Weights of a small mixture-of-experts language model, trained from scratch on English Wikipedia.
Size: vocabulary 16384, 33.5M parameters.
Below are experts of layer 5 (counted from 0) of a mixture-of-experts language model. Rows are named router (the router's row for the expert), up (a neuron's input weights, with its number), down (a neuron's output weights, with its number) and show model dimensions 0-223. Each number is 500 + 25 x the weight over its row's rms, rounded and kept within 0 to 999. Numbers have three digits each.
After each expert's rows: a language model's description of what the expert responds to. This comes from a sample of Wikipedia text that the model never trained on.

# expert 34
router:481500527501532540502472533509479478488512479543480503507507509513512495505489541549485473516523514506478523489516518457513477538502517486504515526525515482542489481497517458505493534518509459500523491487514516507531492571471515509518521497512485499522481513506577488474517523447467504476503534527518493478545481535508513545496450570503450479464457504536493520529493490426504481502493510529484467454522517493501490525487528504512474481499476518511484554478514490513480472491535525482479458452496496497523517483501520471490516479519481464481502515493495502508491460474475475497499472489515527485504526523517473517494496453477576515478485486491469490458463510508487527555467
up0:480512529516506481517479513460541468502492511507452469508519497513529513457500536484476515515478469514507522520486529503514487475489585510499468516503475502451483476457439502472485507498533501484510531523509497509494473491456478497480496475482489521520432516486477486512517506513482520474489468500483493517526475539493511519515506524495535505506505538461500488506452474471455509542464483496516474514467543502508514509455486469512515557499500502523525540463478495512466492510539529544522518433534485508495528473474534511473521521543471473463481484474540487498505502517488485485500450466468484527458511492488471525521524508500513495550508502523487568468517515469506493520496
down0:501490518528468507482536496494475478481476511525561506523530490506526533516502488508545529459493499506498506522516488477471473511464528533510521538481494477525509539492525496473526519541538475482470502506463513550520530502501511489496527447494466474528510531505546491479482492475471492512460494494508460506511537533508502515520515497460537454526468491480517487500492492512507502496531485516495467516475510500495480473536503464488526506467506491496504492504464495501500481500492486493533511516480552505472541518496478560487518481541555481506515501451520458480501584464512521516469523500511484463456486565481489498483478512454503503533516504446499494480506457428484487522479
What it handles: Bare space in tables and single initial consonants starting common words, such as b-ricks, b-arn, b-ells, p, g, st.

# expert 46
router:484492471525563517500527506497492439470484456542465498486504465527543499515537524524479504504526480494494510517502534470484503497487520541498502540515457437529508501482482500482486535519520472532500496482530497516500469507469514477525494479487473539539507525542474449447534521485475522497501506489516529461501471495456501512490480526416484496441509490514500522474503474442511495480484501505491508470528537531517509503522521553509478492492488515504515542481475494490511465533510506526482497457519468476515512490497514496498511530533501456493485529508486514518515520480461455470494499499520497520538517499513498506434523472470574535526519494491492501492525497480531511505502
up2:540464513535477526454514500480472442517506489530543524455536492481517526532464512470480495520495511502489510493535491470513512498530517488458461496453506512485541498497517495489478502535488475500485500530504494513447497507478510474462505486522450524489520494533447519495494486479487501480484520545513494501482474500478471480512483491463540537478530548485455500481546527548496519510498531532469534475508484506474530472498494531490515483500499490457505493481477508443476464512549501498541452525474504514519536511567501489506531507570506495463509487468510472506522493514474443460488484495496503499489513464507539512477498496483486478517522517520528537523528519491529486459511
down2:469510513463479495517528541527491509461516485465461508506528467483490527488500465486528484488504516505470460500451480518429480478528492481538519526508504504486472504528544553526491507510540511538520491509478520489494499479505493453460478476505504539485443497506474523506507539506517471496504496444527528477492486498496480539536497491462464520479486523458524509466470535510505464510464515557515503463501514517488497516494515488495548513533481471469488533520484513472497475520526487486513485474486501542514475469501473518517475553508509473513548535478481489575497513461452509458515504498480515504502495533505556510517473540534508529506528498499512483509517466526489499475527
What it handles: Plural nouns, passive participles and verbs in descriptive text, often followed by in or by, such as made, arranged, built, songs.

# expert 6
router:489518508513538509472481531476501459500496475542514501516529507544536494494521539510496462510502473510509511480510498494535530482473513514460473492510474491473492487425525517466511535508493459500491485525526526468464471551490541485564493448486472513504515529513499444501493500481457512505514485521506544496501486490477498513505470522474487491469467519511536532493489451509494501462475519452514479485549527538495526498495517564499468491462527516511512534485501536506473458500534494527505451495557462501498518455513493465476471499517462495503491521545512517482493510467476447498512476493533467540524526514504473461490496515482525541482525483477494467510492521504502524489511
up0:499475488502502493485521502517544526530489493512576524473499492461522471474491510514504500540511521478438518497444494487544535460552483488509474548519531498472522493464503480503475495535522463499523522481454561484516503487493515500492494486481487520488457491522519489507499546500469505541501505454548445496471447486519509502470475490478462473504522562503536474508499488492472469532529522502463511503510457503468491537461521461471499470507511458509477491474516528540487456535516493481491513491479560500501510477491498499517535535475477486485516526492500481527515497495517466489476493492486510524537491505503530501475516463492536486492513462514504523486546458482490505504470
down0:463492523460457510480447454517450495446521557520448508540497506493472520492540529505518507461519499449497502518519479494519500529484466466485500492493514475485488473475501523473515512477518508512499505504494500492501489503467529533471514475490518485512454502545488511540502517485502492523498510502501505502476523501505480560492508483484504476491508546497493532493511526503480501494483486458504491508493416507506530525527491453480518510511522531472509446473467510494454498514497496514500494481484501494467553510478473506536523524501519490526513535531501541486525504546503520489472522477472479524513541537502468538480506491475447527532462496451485480507557554509530538544501
What it handles: Given-name tokens and name pieces (Michael, John, Brend-an), plus capitalized words inside song or album titles (You, Love, Just).

# expert 58
router:508529474517557472514487554499490508491480487561465524520477503553516497520466514505471483522540470483504525466516503461479489520483516500498499554499502469516523467480503489451519512493487441517465481502531542480505473520483522489522470466472458524529505511525491482520511478486523556496509517503489513492519498495487521528512447504476454521478485492540489491506514485464501480487479534520525477448523491534505510511512539505529487481467471532494502518471497559481535487497498554504473458492565501488513523506498498493463480470508498483484509522521472556491494496494444432498496484527493482516498516484494473515475479505442530500528518480514499503465498540466511511521536
up4:521502538534504511501498562508538501530457488549504471496484467502516502486506495508466511483500427517510519514484526482508498493551459527535509514506511475537507507499511523482475531562523484521491526461543499481483513500496499526509572472486535488543539514511508522521494482488487510499499525529477483501503473464564507511514501498535482486495476522493538475453515519485508502514465499500474472450472496506493523486485522469505489533467540479494529538455505501506473515477457513475475468458538495540513511535467488533475497520517494512487527461439480497498506456546465477494541473461487493494500484461494498495503498493487470487505488501434500508481542517501539499476507
down4:528511503487502478493511446452499505463460474491512521526510532522542466497484476490474528533492497497501517506491529479501492474443472537480494486525451513490454463513510502494496491513470511456535492539502496493529474528483496515530546537502517493465534521499511481499499497474516479542487525471512475509491503474538558516511485488455548468513505520542488506530467512503506482479470482505475528501487494498503498498485529469529553505475552445470464482565462505529481509479433478507491458534522480455498471540505490502458499492522503494523521489478485525507451509502519511522518525507452486508519488510505507537544521460512472509490499512492510517500520544512529531547489
What it handles: Spaces and punctuation right before numbers in ages, dates, coordinates and table values, such as "(age 58)", "July 20", degree marks.

# expert 39
router:503506475510500541479529520506500481485516472516484495498522495478524457481509528537515469497530481469470497494528531473524547499533518509481489518526438419539473486468522473477493545472513503571506498503509512516510462503485492478551493499440532499556481484559537506484503505456460509527483508473517521479532485490450511499501466533469476481451480506518504499493488495493548474489504508472519465521513529526495491506492501517515490495485523530504510541498447527495515449481504513513481489500519490454527516480510537477480475491523505501480508532543528525500502502495475453484489439486506489506485530526539510502468528448470525505518493462488508510462512498495489500522531
up4:448509490521467491494514516516476496503503514524509535509497536502539540494437465580473473497509500487480509485520557524478535500463545489496518533535520435506484465510546546480568485508482513507482478542523503531472476498541516500522556479491510498498499503489480500544505492518494481481528489534486517477469499491491491440494528553486473484498482486482490501496533531473490465474525479547510520498501466475481476524503503501525492531493476463486505478525508486495508523465481524520524466499458499529508529526501562480511496481526478494517464482495486547520513474504489523527482497469557524475488530516449506485512491531502483483504526469515512496494492464512474516477523
down4:528481471563488479509501446499490510520491527514488542449470521488504460507509492558514502495510497487512468541466466487481472494497504498498506488543539504482572486541435471488463510502471494543492503475475475476484504487503466483499468522508486495515508496507478484488510520518487510508499493562493530512505505496493488479548487487509505516482523497492468499545496545524481508516445503538527523516490494509536457460479500501534474512531517508544513496474497535500483531497500452481509482458456426514510487498509510503492512518509487475469477540491507476525537462509471526470517481473458493506486509477477502503527547509501484519486499537564547524514463495536490524480533
What it handles: Narrative past-tense verbs and year-final digits in biographies and histories, such as died, founded, began, was, and the 3 in 1993.

# expert 40
router:516515482516516523479512504471518495498496490563490489514549495526513509518537493527481484523526504466486496483525515450513511488494480515461483556502453454521526442479484510508504525522544464571500531498495519494506467529478515490543460455478541520533511523534500452472534528470456537499499501521495523468504464481478521503509480550492468481462497503507513520497510493476513515485502539513487473492520501538487495523488508512513486484512504530511489542487495492519479501539516518513497470507543479447535505480523504473490478491514459500465480530532478506498534501457460474522489474487540484529535534493504442486427504470494523521475541477476503468467513495489477484507498
up0:478524515487529476520489528515531493464467511533466511509514462544483421466526562509486463534553477572496495510486491507490537521553502510456515523503523520502487504479497493485555504494496509495487464500515509487491515502477470501513506473528508540522467533511464499501496517534476470519518500500540498473449475487513526531498476489456507507475523548454543511470455478455486480499486542476501450508515508479508521503502522496508479529481501537543476486513473457509465488483487492464505469524496483495525489509459507508503519527497478471546546496473556523494471461520519488475508486535488476494500464529495547504492492502505530473506524493482511523486507455488498490501513
down0:553509554491466508539440474466480490444575522485489496494539506492482480490525501470518505482505508513495529502468493535498482503498484479524442500511481492525528501465498526484507519482529515486471451493482487489487487510507508472500502488492506476485493452523475529491482532516479486533478481503487507514500439506513486503451481514478501494454486483516512518502443568477464537475518508540518526526479542506540513484527495510470487538505494547508487510510466510541502506568494477503514520510499526490530512492475468505524500481446527468537508524533506508528511505519512462504503536523525508466543531469521511507499467462481505514490480530480499490489522429484517507472519
What it handles: Sentence subjects and joining words that start clauses, such as it, they, but, and, However; also table pipes and list dashes.

# expert 45
router:523506522522507488465499514483495463489519472532491521532504495503516476513511554521460499511517495501492477482564525469492526496501489502454486538512462486543496485498511473490495521482535488582500509510496537484484467534453514475518470486502508522569530526531536488451505524487485528484544508513486509502512467478461501522495474513504466524478479486528524518521493500508537451488501552464515491484512552504513510520486535488500451498470488503520494537452472518513490481519533499495499435484546465469515536447518474485446492452506496475473490521523515522482502474490493489477489490518514482466527515498500482474471521472491525527469539490471502466478485525519473504524531
up2:493498526542520491518508496459508478503509453506493508521561488498533469486519441458487498470474447500544500518510549491499492469513486545513532460482498518500489493488501476417476505445492527546480480516524511501523506503483506493497521516506491554490478488553511491501531468497519451512520506503477503480515458508497477484493486497513488563502489485530502464529516510498491492496501504516451482465488509501499500517498456502516481481481521542496487473470486535512528474498479509489497498449515481463474456527495527473497483449547523508447514522529469515514484527516504539495478516561505518485522555512530509473472498447540517497510478517530442492497497520500514492510507
down2:533447468480492523464512472497476515467515494436532488476467517532480494500496519492541514469476509498476490500496493599474500534493519501494492542489501490510499521502488478536485470452509480505519516473451486508498485492506513507469447496462527526495507502510491511494477490526511469476481516462536524522501535554517508488483498505515482442476484546533521510504508486521516503551523524531511501536494474488518488433532478518503476462552523523506517437480528509523468527501488497512484543514510488490498560505500528491498518515551479455538480506504522507477512523484492463492524512499485499461500512505462478536506435533516534513474496499511511517489531482474524476494507
What it handles: "The" after at or of, and verbs like attended, earned, awarded, in biography sentences about universities, schools, awards and institutions.

# expert 54
router:540471507509519492467511522505486474510500501544474472501518491527519506528531512515497499509517458470507511491542512448507503531512490560504467544482441437557497512490469474495527505506495448547504500470512508486458487509480496479540487481496524512502501516532519495466506509514482553500499506509475536437499477497460507499520494511505496495476492507530473517491507478499492498473505538486516447501576538522511539515513496537501510511499533488521518521493478507512473453549479487488499493490563468446496488486510507469488492471517494518474477493518512537477518506503471482521501491489507505545504524497479458488460517499456527535481508465453490467513532541479465463534535
up1:550474503518462482542491506502470496517486461534519457497547472525460482496496522510485516445573487498467547493498524523487511526510476509464527492492488500483522524476453497517477518506511509466479554491504494470475479529468498540529464496525502513478491524550494499477496507529507512523510454510497520531495504455476530500514515526564480483486475524518472556468503496498498509495508467495478488489525473465550509478493506536489499479508502505540482460486464529535558496536493516517466488503466474466493496518482562508519499468524548502497470473459491490467505474500531477458526534503488484499504566532507503502505453507477495529499517534494510498508504479517484503483517
down1:510486551524479516526485498520502510454543510510469520525514463504498536517510527473519469467460512448497517502468549463468484483514503528464474514519474485523538540471449474545474491547511481504470514513490481517483516519478492454474476517513489489517487466466496493507472505498512454523487521512514477503485514499494539478486535532487526500532537438522509504475499491528467481490535530480504482495512494501550459476506516509539504474501458477503548496508473528520526495498507493496472516512520476533495491550502498501459528489469500554529537497514510477495538521490448505476554481482476486474506525470446531549503503475493500504483482546528465506456494538479477517501493
What it handles: Temporal words that open biographical clauses (After, during, until, before, since, From) and pieces of dates and date ranges.

# expert 50
router:488523502480522489448482514462476448494513510543499503498530494525501511535494495535493496519517444509471513468505498459520553528463512482469517534522507445539492487496478507500535505464555479563489490558499544489500471533467509476512489489469509534524537505522498479446517532530491526499519501485497484475522473478476516515513483525467488517468498488511530526505493465461527507463455518482492457488518533536494503532523507519497463481516520511568510538477483514533489461513499531515491467476535460512550518484502482487485480509501482506453495534494475528473502490482450471460506465516529499501494552516510520479468509477501514522508508491454491501479510496495494488525532
up2:525486467490531498474517530508480532535465490481514481507543486478492447531518515489488490518480517491475511512517516513522498531511483555511528493522473495543451470471505502472536499512528527504470500508502520456543474506471498537515564514486472502489503485498484500471523510539478537489529500513475522514525485513465478521486512481476495558482525460490498473523536556477529469467481507522457468494499484513524506454509481543479479445500451466546445492538502520502509520525515530515528509506477466542521505472505527451518466528505505504473473469494518526479510469522454493506507477488477550493510489524490503474484506506462487491521490538502543497509508458492467505447497
down2:521482501521519508492505478491525511541510525558464494516434483478499497457536519490516482486467513494476521520510533384495486478499494461508501485509521500526512525532453516478500498506517501507488452528523545489509531532522503521554529511491476513456431488487568498472481504479507494477474483465486484529529495455495522504494511486476468502498480515504513475480501468503483521509483505512495443500512552511497540468530518501478493495533502515429468508509486508493519512496502522458496516486505474508511538517430509507502477511474459479519505520494507493528509494512527498506480526489545498512484493518520490511522541525471516495532480532507508530496525456503511546479525
What it handles: Words in sports event and award names such as World, Cup, League, Championships, Summer, plus years and numbers in results tables.

# expert 44
router:500526524489502505493493505516507465456488502543472493514505481523526469532496522553446515541499493524506471475532528461471539510501478537495491559516484466533520491507522491525495520484541491567490498505493516477456475509452511466508471492518500537582528493531512466470532527507481555501522491505499533465518472510475542532495457544499488471467490507519497528537465457485532505465473535504491493498508517493523498492490506495506469484488481520496500526488469481520483462505495495494469485516533496495525512471479498487487485511530515500438479549499495496492525456501476487482492481522535466514502536504515458494461542475468555531488517493466487474471495527475479518509511
up0:479506482543512475482531526517557516457477520484549460538520503467540506522532508496497496483496532505504500445507487504488494501507486514514513529512467451524479533486528466486480513494503460482495516546530533470510472489488514505520502477547461554521470516504491525514520515522513468478496488509484477531494548458506501515512520516529498502462493474449538494476488449520485504497500498480457462511530539465496538495491469457482471531511508536512477505505511491514554514512452476512486485460509470506538514474536468512495500462534462511480455551483520497502479544514525537497524496525535484520489539531471486501536535483476487477518503450479462485468504493489476503502486
down0:531549514524500518577495480467500485499508537478467503447479485503480458494487535490471520535521494540501521450491487548518498497498525508519505489511502523510491495505503471486510521479499535533504475478516485496485507462553539500483479470546508500486490530514488486496481434524510515486473536507489507509511450484496459527499491462512520463469531522489523473510513503534527474487515533538549521508513500515497496500479524496482482494428448534470509531494491532508499529475532496541463499544509542455516500502543472476477473526546544522480514495457523478505460518534461479512481472496506496503513452523522511493453509522481464524475511485488482499511510483473514511473483
What it handles: Verbs like is and are after a subject noun phrase, plus plural noun endings, "the", and pipes in sports tables.

# expert 41
router:487529504494526495482501545513478468489489474546458495515531464505525517511466510535484478503486471526495502489520545443549520487501502486463514548519489463539482497462507531504517511509515472553498497480507507496483486505451511490537490472500522514500514520525490465501479500470457514498483485497527535462554478535465526518501478524475487501479446496527520531483501509485522498474481506502520491482539534517519483538496504498502495505499512552545528539507505561484461482496516555491449484487520498527513490446467486499448476476549449503476498516554476520502494490499482442471482483489522515519503523551510459511466490485474542530492508479502502485481491504516479495520535
up4:519497496523493535488551524482538538498483484455457542522506493472499530521502512488491511507515468529474509507531530498542533489493492534457484535536494489514538471481467530498526534484486469490500454473494481466494515503530547507546530504487519491491506487496476487518511558533508482541466526484477471492484493511489527489489493500491472500494441482535501500469481519517481494479485491492473476471523536518500492511525529459476454489520474522485503461541496536471508477518525481501529480457491491514561533497533453511499528490523482516503518585472491478514502470482454508510481493479531515508451468480478525508474527534481524517489478493442501510458505492519543489469514
down4:491525455501480501505531470560454523526499546476538447501466477481548494449559498481500529496516505469479474483468473496482493500465495460522499479509489495499466531530534507531488505447521490502495551487495474504504487501525485484515522561478556495492495508520539525518530486508486510483498466523484454533501500516468501520523537514519503484516532476491482430499488498486471500499523484488495480482499515498508517493516489484537541503514511534415505533513469466486526489503463490490506493525540523501494501520509531484480498513458493486527512506466525512488517469499553479477500497530445487510484483471484524499468502511556506515521512556487518557474488487473485505488514
What it handles: of in titles like Hall of Fame or Court of Appeal, plus modal and pronoun words in argumentative text, e.g. should, them, not.

# expert 27
router:478489493513513481486457526454508463494495494553479499508510456505524474574509506510529506519527497504511468498545510437504509516495497481448499570491481486553522465491538464491529506476536477559498508528538495514485502525467483452519457496506509479500517522530519525464525484497511532497478510494496516505495483499519525506479463511474477507495507525525506502501498468481540476467497534455470471487511509537504500500452527503495505470506513533495511532487479495472505473484535494490524492467499466486523512517483540463459459490535493499480499539507467553519522467492477505489549492545547467492530555499489484501502449486486477520520488466474481501481498459495472526504514
up2:493513472460490465527500534466471497449476496512495518476548508477496491536507490474524442526500486486528504476542540482463518487486515481549502535486510477557473504471517487533520498504509470550504458474532529517492526516461490530540499521485521478481520465503529563483525489494468503480499510480511502482477519535491473474510500511478468500514545494500484494515494516500530506483519508453426498486538489521466508513503500495504443462528468516496513546483464534522467499473522511514476565469491555516505488503519490496516463494512498525541521535491555532526520462504491468479482464483452543483491488485501512486520489488497503480515489464483498489525518471472523521513494
down2:475435507488508525515511477506515515537497412515497521496495488504500523499517502513519493488523491551530490506516486543533526483487485489457551499546546462488490535480537500507465521502502532485522495479519499495498478489494501491491512504527502525469526483511529478506424514468476470478456481541498539507511521557533504513496530510546511509494522524511505507484509483498481525476507526507484462500504482505516515518466476501477506542529448456489502500496475506520529483497539498489480486466481536483506486458478465454573475497506474528480493469497529494492485468509496466422527505504522535505483484479499480484518482500530475545444501506505498514513453510489548481503504
What it handles: Function words early in biographical lead sentences, such as a, is, former, in, especially "born ... is a Swedish former footballer" lines about athletes.

# expert 33
router:491498491489514483467491510519482474505479497561503486502545500563517486548484511488517489533567469503479499504494501468524495500489497530441478526514483488538472511483489494486526524550542456566501481526523526502463470542459496485513505474489526531519534525540505468495501521508508506502475483550508524482513460468472570527506486517443472522478510534561461499536470476440499517492475539496516467502520498513510534501488521511500491491470494545515500546506483526503467479494487502468484444485534476493479522484500482478502517519505494489499496519496479509519513501488452466510512489463493481503510515521526491452458477488482512509512520490474485488483473508500455495490539
up4:516470513502494518482449502510556519485498523534486505464524477510516525481490530451506462478469560459491488472524451486439529499524486502519502450547497453515480474445508527492488493503548525508529470443529519491493483504514531524509492487488537515541466490496504529488473477505490514485485486477504498459481525502513524523531528465522517520464533498523478518530511472459506500485523522540509474490528486512522505462525560514480509477459507515493488551499492514545502518491526484433507484501467499502475533498454511522514463524503525528473498459483497498489466474535500506485463537492503512523469501478510494472502529480496506511479463538535526481543487475482506514513513
down4:482470469492479470525540482469533527511461513480502541535496540539518504496505461452491507512498545551507548470474482527525534531492515501511485506511503505506520479512484510454540479507485502469465496530482498515496493499505515535484502507456476530497479504516492499532515503501511508456446489505511482528522548523466470475517494532534501562509487539498481498469511527510499506470501547515548526463461485506485510455466465503496466484503507532549496514541454457496479497486496547490501476478537537485490502488467523434502526517488492509516517494467533557519508517474487519485491512469453470489536517490521483481498486518477473487553514506444467493480493485500493515508482
What it handles: Year prefixes like 201, 199, 198, and spaces before numbers inside sports and election tables, such as score columns and pot numbers.

# expert 19
router:534500520537519537492518492519515503495485462531470513508525477501504488528467508502495499492487456510521543482530546448541517503489467544481478534561508439525535489488494524497516520484501466523453522526541532505513469538493521517545520473472481541499482503508511475477531520492487565463518542484492499456519491491482538513504463517521488493490477511516446490529511491482545469461484517491495460478510515521495465532440498540520480471495450502484549520474485507486465477497476524497486461473506508506506517428530504490520502500513466483491501507513461515509533519505475493482534489516499463504515529514505491488478506443491528523497508496473532488493503531494462498524469
up0:579507545511513574522531501470479524480509472502515515483487482521501449522478496515517459472507474508483507480516530493555506481522497543489508486481511481541519482531444506476498543517462525479464506551502476455470484518486487509493520490511474522511500512524513536496465490523506525478451475485520476462507492484477553440537495486520507481520464477484485524527509476499466483480532523498514469521525532529472458531473504463501524476521512512477503516467517505490492481485509493529493451493543523495518496524509498467491550440554504482466490498512471481505511491516493499503502483502486534526498525469496514531474478502492509478518481474484533476520444532468496530525486
down0:472507479502508516448480499548538552496485468469532498482469517526536483500519470483468511499493523519476516517485525455479493494480487487499501516497537510499519538489533497500478539485485516518511512477512497460516478513494495484506480507522466453525479549529476470543480498487481495529493517504511526475497533503479501480512524514466448568505486497501465514497552504520489469519488487513516447502458509507519499456497474511508469535536474509485511520493514481496477541498531474486492515470488510532517483559531473511552584476510465486482513465471520502517511518546474517488460453515488506488465483559496487493511440528460501509499470506487551521474502507501482526470512
What it handles: First piece of a longer word after an article, often Latinate prefixes such as ar, con, res, dis, reb, as in arsenal, escalation.

# expert 5
router:508477528531530503458485532492442444500498476538494491505520469529536472526497511497475522540516492493494460483518527467518526517492449528480468500536439484498533494488521490448514525517509485540539455525495506481497463508463512473527499453488481487543501517521551471519501499469494525503497519516492543471536482465474492513483487543482493476474495508521501527500447480521493491469490522497521493492536514539505515496480540510508465502492528496506521523528464492482474460529494535524477439486521510477517516463529482498493488469512450476455484530509516555486519481503461482503517491483526496530515540520524491477432528490468514519483525492485512483485521498486534514496526
up0:476493472518495528536541540502506486488473471475527509511503506508457537519432457507518514489513479534516505485499517506511505536521498477473514493502529532439518498460491505473500514495503486490498503505480504517468499527478486509514490497533477528498518527503512510475486428508503513540535495509500455477493519540496512476495468501533483479489459486521495523531469513456520498518477446475505515510507502528493525521525497483544478534507497534516525464472545521542447450477479542526470513446530492483471488467509478469468516512490531477524484509506495458476495472480543505490529469530519461528478480510511504494467536534464525508479496441530544503476482518479505556468478
down0:466532490510471541488468500462484524492531510430490514496522509502470546466470490550526479489480485512475523497442494534520539502483493478482500558491534474509488477499510481521499507502499528473479509512482509500562497504537505529503499535489513494515553495515461496511488492506516499478526519505510514531470524498466471519470546462502537529495480530486520478484502514500489496520544532504474537472552478499454459493528453533516460492490529478492496509493509509512499524521512484480486484509461464512507537527473494476527488482470495514503522461511467495477499548469491443519512461567476542492472499482503531474551474510487491484533470524502480476526513455513482466527481
What it handles: Sentence-ending periods, commas, list dashes and words like that or by, plus first names or nationalities opening biographies, e.g. John, British, Robert.

# expert 25
router:513480509537524481471472522461478521478485500512437517542526469506542495509506531503494499528493497508506470492518520455510519480500497521486493519509482503546508481499506462504522548515501467569509497502515533492451520507496502465517470490496509501478510512528545515479518523490470506474489511526482502504509489499478541509476480532474484470489477494498482540509496484488541439474474530509547445462527515542528523512482553524514473497491480512499495523460481508483481483518531497463484509483526471475510526487495535469503500464532458483453459532512517537494526424473467468476489476486516492515515514506536491463470534512482525522512484438454508459482514523457491515523508
up3:512538466531508476478503443493532502464510519502526445492510492493545522481484514523445499552496473497494489523477509461481495515522524535524507480478517498502508501463492489513495493500488491537446506514518506517463500468542523517518457549526465492506513508477518463486468543484531517499480494461479554500506514512490529491471474514552486479539535524516541491521444522472535474497503504471516440502484489461501541475497523518492502494481482503474469483542448492499540465487516520521519514499506535512514497523513492467521530473522518498519456501475492534512519514511451498532501471486477552528510513496489548468509523528520434524501471482481477496497495494514487498477446
down3:539524503445514531474474552468508526474569494480460510512501508534466514505484536474460471526502529500501471504456478507508495516514515501472492514480512528485498504520508498467467486488492513475538503476469503495498548493508541492474494521497554522531502466464502462477469505495478500527486479513449494516524487443556535504521468476512492462469468538526486476508528485504492568528492522498506479525463501468512528522491492481493524492504510534518472512466507502492503528466484519528488521493507515494512563474509538480481490513490533512548502442521495493521460486530527446478484555475509511528533490504510479526461497523475474509480470514511476493534487532470488522508506
What it handles: Prepositions like in, of, to, into, within, near after a noun or verb, introducing a place or object, such as native to.

# expert 37
router:519487496517502490505504535521527453514520475521499501473502511531505445547506507549502478491504476501452481479525544472517511520500525503466497553512465488544512474477526480489513537511507491589528483520537495480504479496470518495509506474464477543510501485550505510490513463450455544530501524500477516474513481464441512513489458500470472511458507503544520480493471519465548499500511535470510463487515511511482535521486510522525471481503506506543496513480475551488492470494499518506487485465515482506522518501504513491480486496507505485485486502522491498480518498456471447474515485486517483518531527574528504485476465445466497498501512481484478518471508503504444500485550
up1:506452518511458546497450517465527495475531508514445507504502504488503482556482489535513487483476492437515512517484547487510494492499507498468502475515476482488504508526496546495451506494529502475552481490544533463502510527519509518511499513488492493524523482516473506468474467488525482556521521528521519530516475515527485476440519503507468523513479505513564530479476526477558519450496523484491490478509548553490469539506508483493439534550520481514470508529488515463486513495527483494450506469475507505489522505495494510512490537500506525506503506485438469495450491517504528523515490497499469529513522495519504525478467538507495536461531521480491481479509467524497494496526
down1:526500481497537480516491513529489528476471499489488467515524505527522445533485486482491507474456475527475440513485525508461518550487472463490492485490505513483452503515456530512516533508501520500490529416516478517482530477492479481485514493498519484474531508468487524521514542490485505464459471499567495474474500523520476503517476524503528489523508534507467475520457489523489474490506526495519506508489502499500503536452455518515493523499538540518494518532481502496481498518520546508531519495495480495482520491505486498538490539496485489510456522466529477545540436522466484532503486519544532488427498544512532506495529518507506505485479451476484541498524528501521485464486
What it handles: Verbs and counts of achievement in sports and career writing, such as scored, won, five touchdowns, number 5, plus commas.

# expert 0
router:493477493538494486468485512485527429519503467536497526486524520513508506507520531503497486519499482500502519499510519467494517492490520513464479538513465488490517482452512496494476574510512472540471498504546551478491484514470545496523485491485481531512498523530529471451486507468458512512488494525476528483512497525479514502535475561461477494477453501525497520517486439499507490497482532465545449496519494498497531495477494517518480497478509520514498561502461566511532479519512479478503479473518437480516522492521521470509485509536496500491485521552482523498516520495449452463522491512514459507480527520491479512463500506481530540470514484451472464488469515516488524494521
up2:450482490476496505516510532475524521481498460505516500514477498474467509466473513511483479528504501485475474496528521459543519476503554460499479476509461463526539534501504526517507549540504481524490540513478532537487504490497473539527518518486527486504470496456513511464533522462495503498458493517502479507480477456502495537473467517548434492480487475537515515571521493514448532492492480527480523514549491518509497482491481537493544473519474492489531537519472512490498485484511482478467509527514487497487491529535507465491510517498497504474520478500487492518510494568488508537532500479478524485451478551504459513490499535486524530552505534507505481487534554472496521495505
down2:495476513486482495498526475473466531538504520482466498462494549481484472458490477508509433513476490529503508517487479492495527486502521489529506491498495421508498472457511529510476522514496529489507456492487521473489488455498523545525478493480510512494474480519484474473509490521477487501460466555475475485485507502445519543509531471503500514511486493491524504494510546447512519511493534532485501555499432521493470493504493491516528502499519482488465507555522506531518505530492530528494467471515504477539472514544538474487490522516537519462547513514481493500492511509481565535505487486508497511500478510531520487539478481525479487579492460532482514484500505545487487456522
What it handles: Function words and commas in film, album and song credit sentences, such as the, on, as, by, between.

# expert 42
router:534487498540512483500488539465469456473469511546494517524493517492513458539525526496505505499497445505484516513518492464521540498510460522492477531526462466562499500499470529474510513504487456582486482493515538474493512505484530518557512479482500528470475523553543482488511505454511516448512515504497507485476481476488533524507462519464477521491490508535466534506486514485485531484500534486555492517524493492540495500490545523467479507464522510509497526473493546532497470522517505489508475445514465513547503500536499467470456504511516473507482531474501498503519474454471479502443492467527525501511500536496499473485506495473508508506513475517474486521472502503476461515532
up1:527505450499486437512524545509521468535473515509470473525534483536515518550504516499460520528518495496486477511485521500542495479500517499556484492501492510476514516471517517478483482486463511535502506510460565545542495479456519478504519478492485497488485517498496506490467467494461506485484490528500452508489510492532547468531527504481492494517456530535505482541504470471513477500529489490516486495532484486460507518492497477489500509511472510487548508469520517477514509491479496470475506470443528475504511462509502490475485518528519482507503523546467446473527498500506487524596470499496470502515474470496501502434522512487527507486552500476486507481533527469502545483458
down1:469457559507536485505524481503490498448503484424479494514468537531509517504497504538495498503501474515511462508525496561474524502486485493501525501477496495544505524465499510543444511478491518442521502449497511551462513490502474515498503508492510510484459499512503481484503520471519493542478534440480457475504506500473498561502486513454486495535495509481460532493497499508505489532511479494524487503530523518528429480491516551497514490524483471506509513477517505521517517502503454525458492499507506480485488536484494512537550505541483440512534480474528512531514534539507509472483513512471498469500496500524462500498512483499496527525500472497510505521527464483450553488527
What it handles: The word New in place names (New York, New Zealand), the verbs had, has, did, took, wrote, and sentence-opening In.

# expert 63
router:507512527483531536442521523464514485507527472544486521493486478489517511515492500520471459482498499489482444472520523471493495512526497494469480554520487498516514491510496493521496538477534455558510511489511526483464504555506513507501465493506501491467537517522529463462496487525464523479517497522461529485541478502532534508468496512501481479472484522518467513527512513482492447477484510482525457486537473480511517538449496527501480473508469516507508488485529486466493480509516532489484453499521532513487545501511475448496466498515526499474455532512489500524507525464438480501544502493509503509475516517540488499475545506451497572507519461546528513482522538500463522489505
up1:526515482501482549470510492497518464507485476506524486479490482503530516482512525511459496506508466548478433501545495487492548490467531498474488484484481489499469509506494493462546514481458476546510510534472492490508486542546539497546509506515489493481521465506490468514508506503529521471493521533501520506558485566513541548486506488497491479474479506520514512513527476460518505528506504484515507498470512453471514478523457536509523521468511506480480478527461497519537512503545469496466506488483478518521470491519511462481464502528538474520492499487488514489488493480469532523487497504495542529469468555507491524546521548469449504470528489456531529502492556528477486514532
down1:488464515512511509505503513471483545497490475528530501491479506506473460492516500464442528452505499510472544498514518480486502475481441511480536503452446499505507497480501476502508521540546520475488529486479509520479506507511512519501481465509492472486547521509495521460479468522508485509490515513516514472563473540516496475501511544536490484514476569523503551476504470505513551512465503508509560533500477478500540498538538485527516509517495491535548514516490474483518560474511501487525465499504481498519503495506510470470433491476487495468469509482543514484471514516541510511517517508523495489508487489498517532453479464514480490460508511500473462449516491439509514515472
What it handles: Section heading markers ==, ===, list dashes at line starts, and hyphens inside compounds like high-ranking, in structured Wikipedia layout.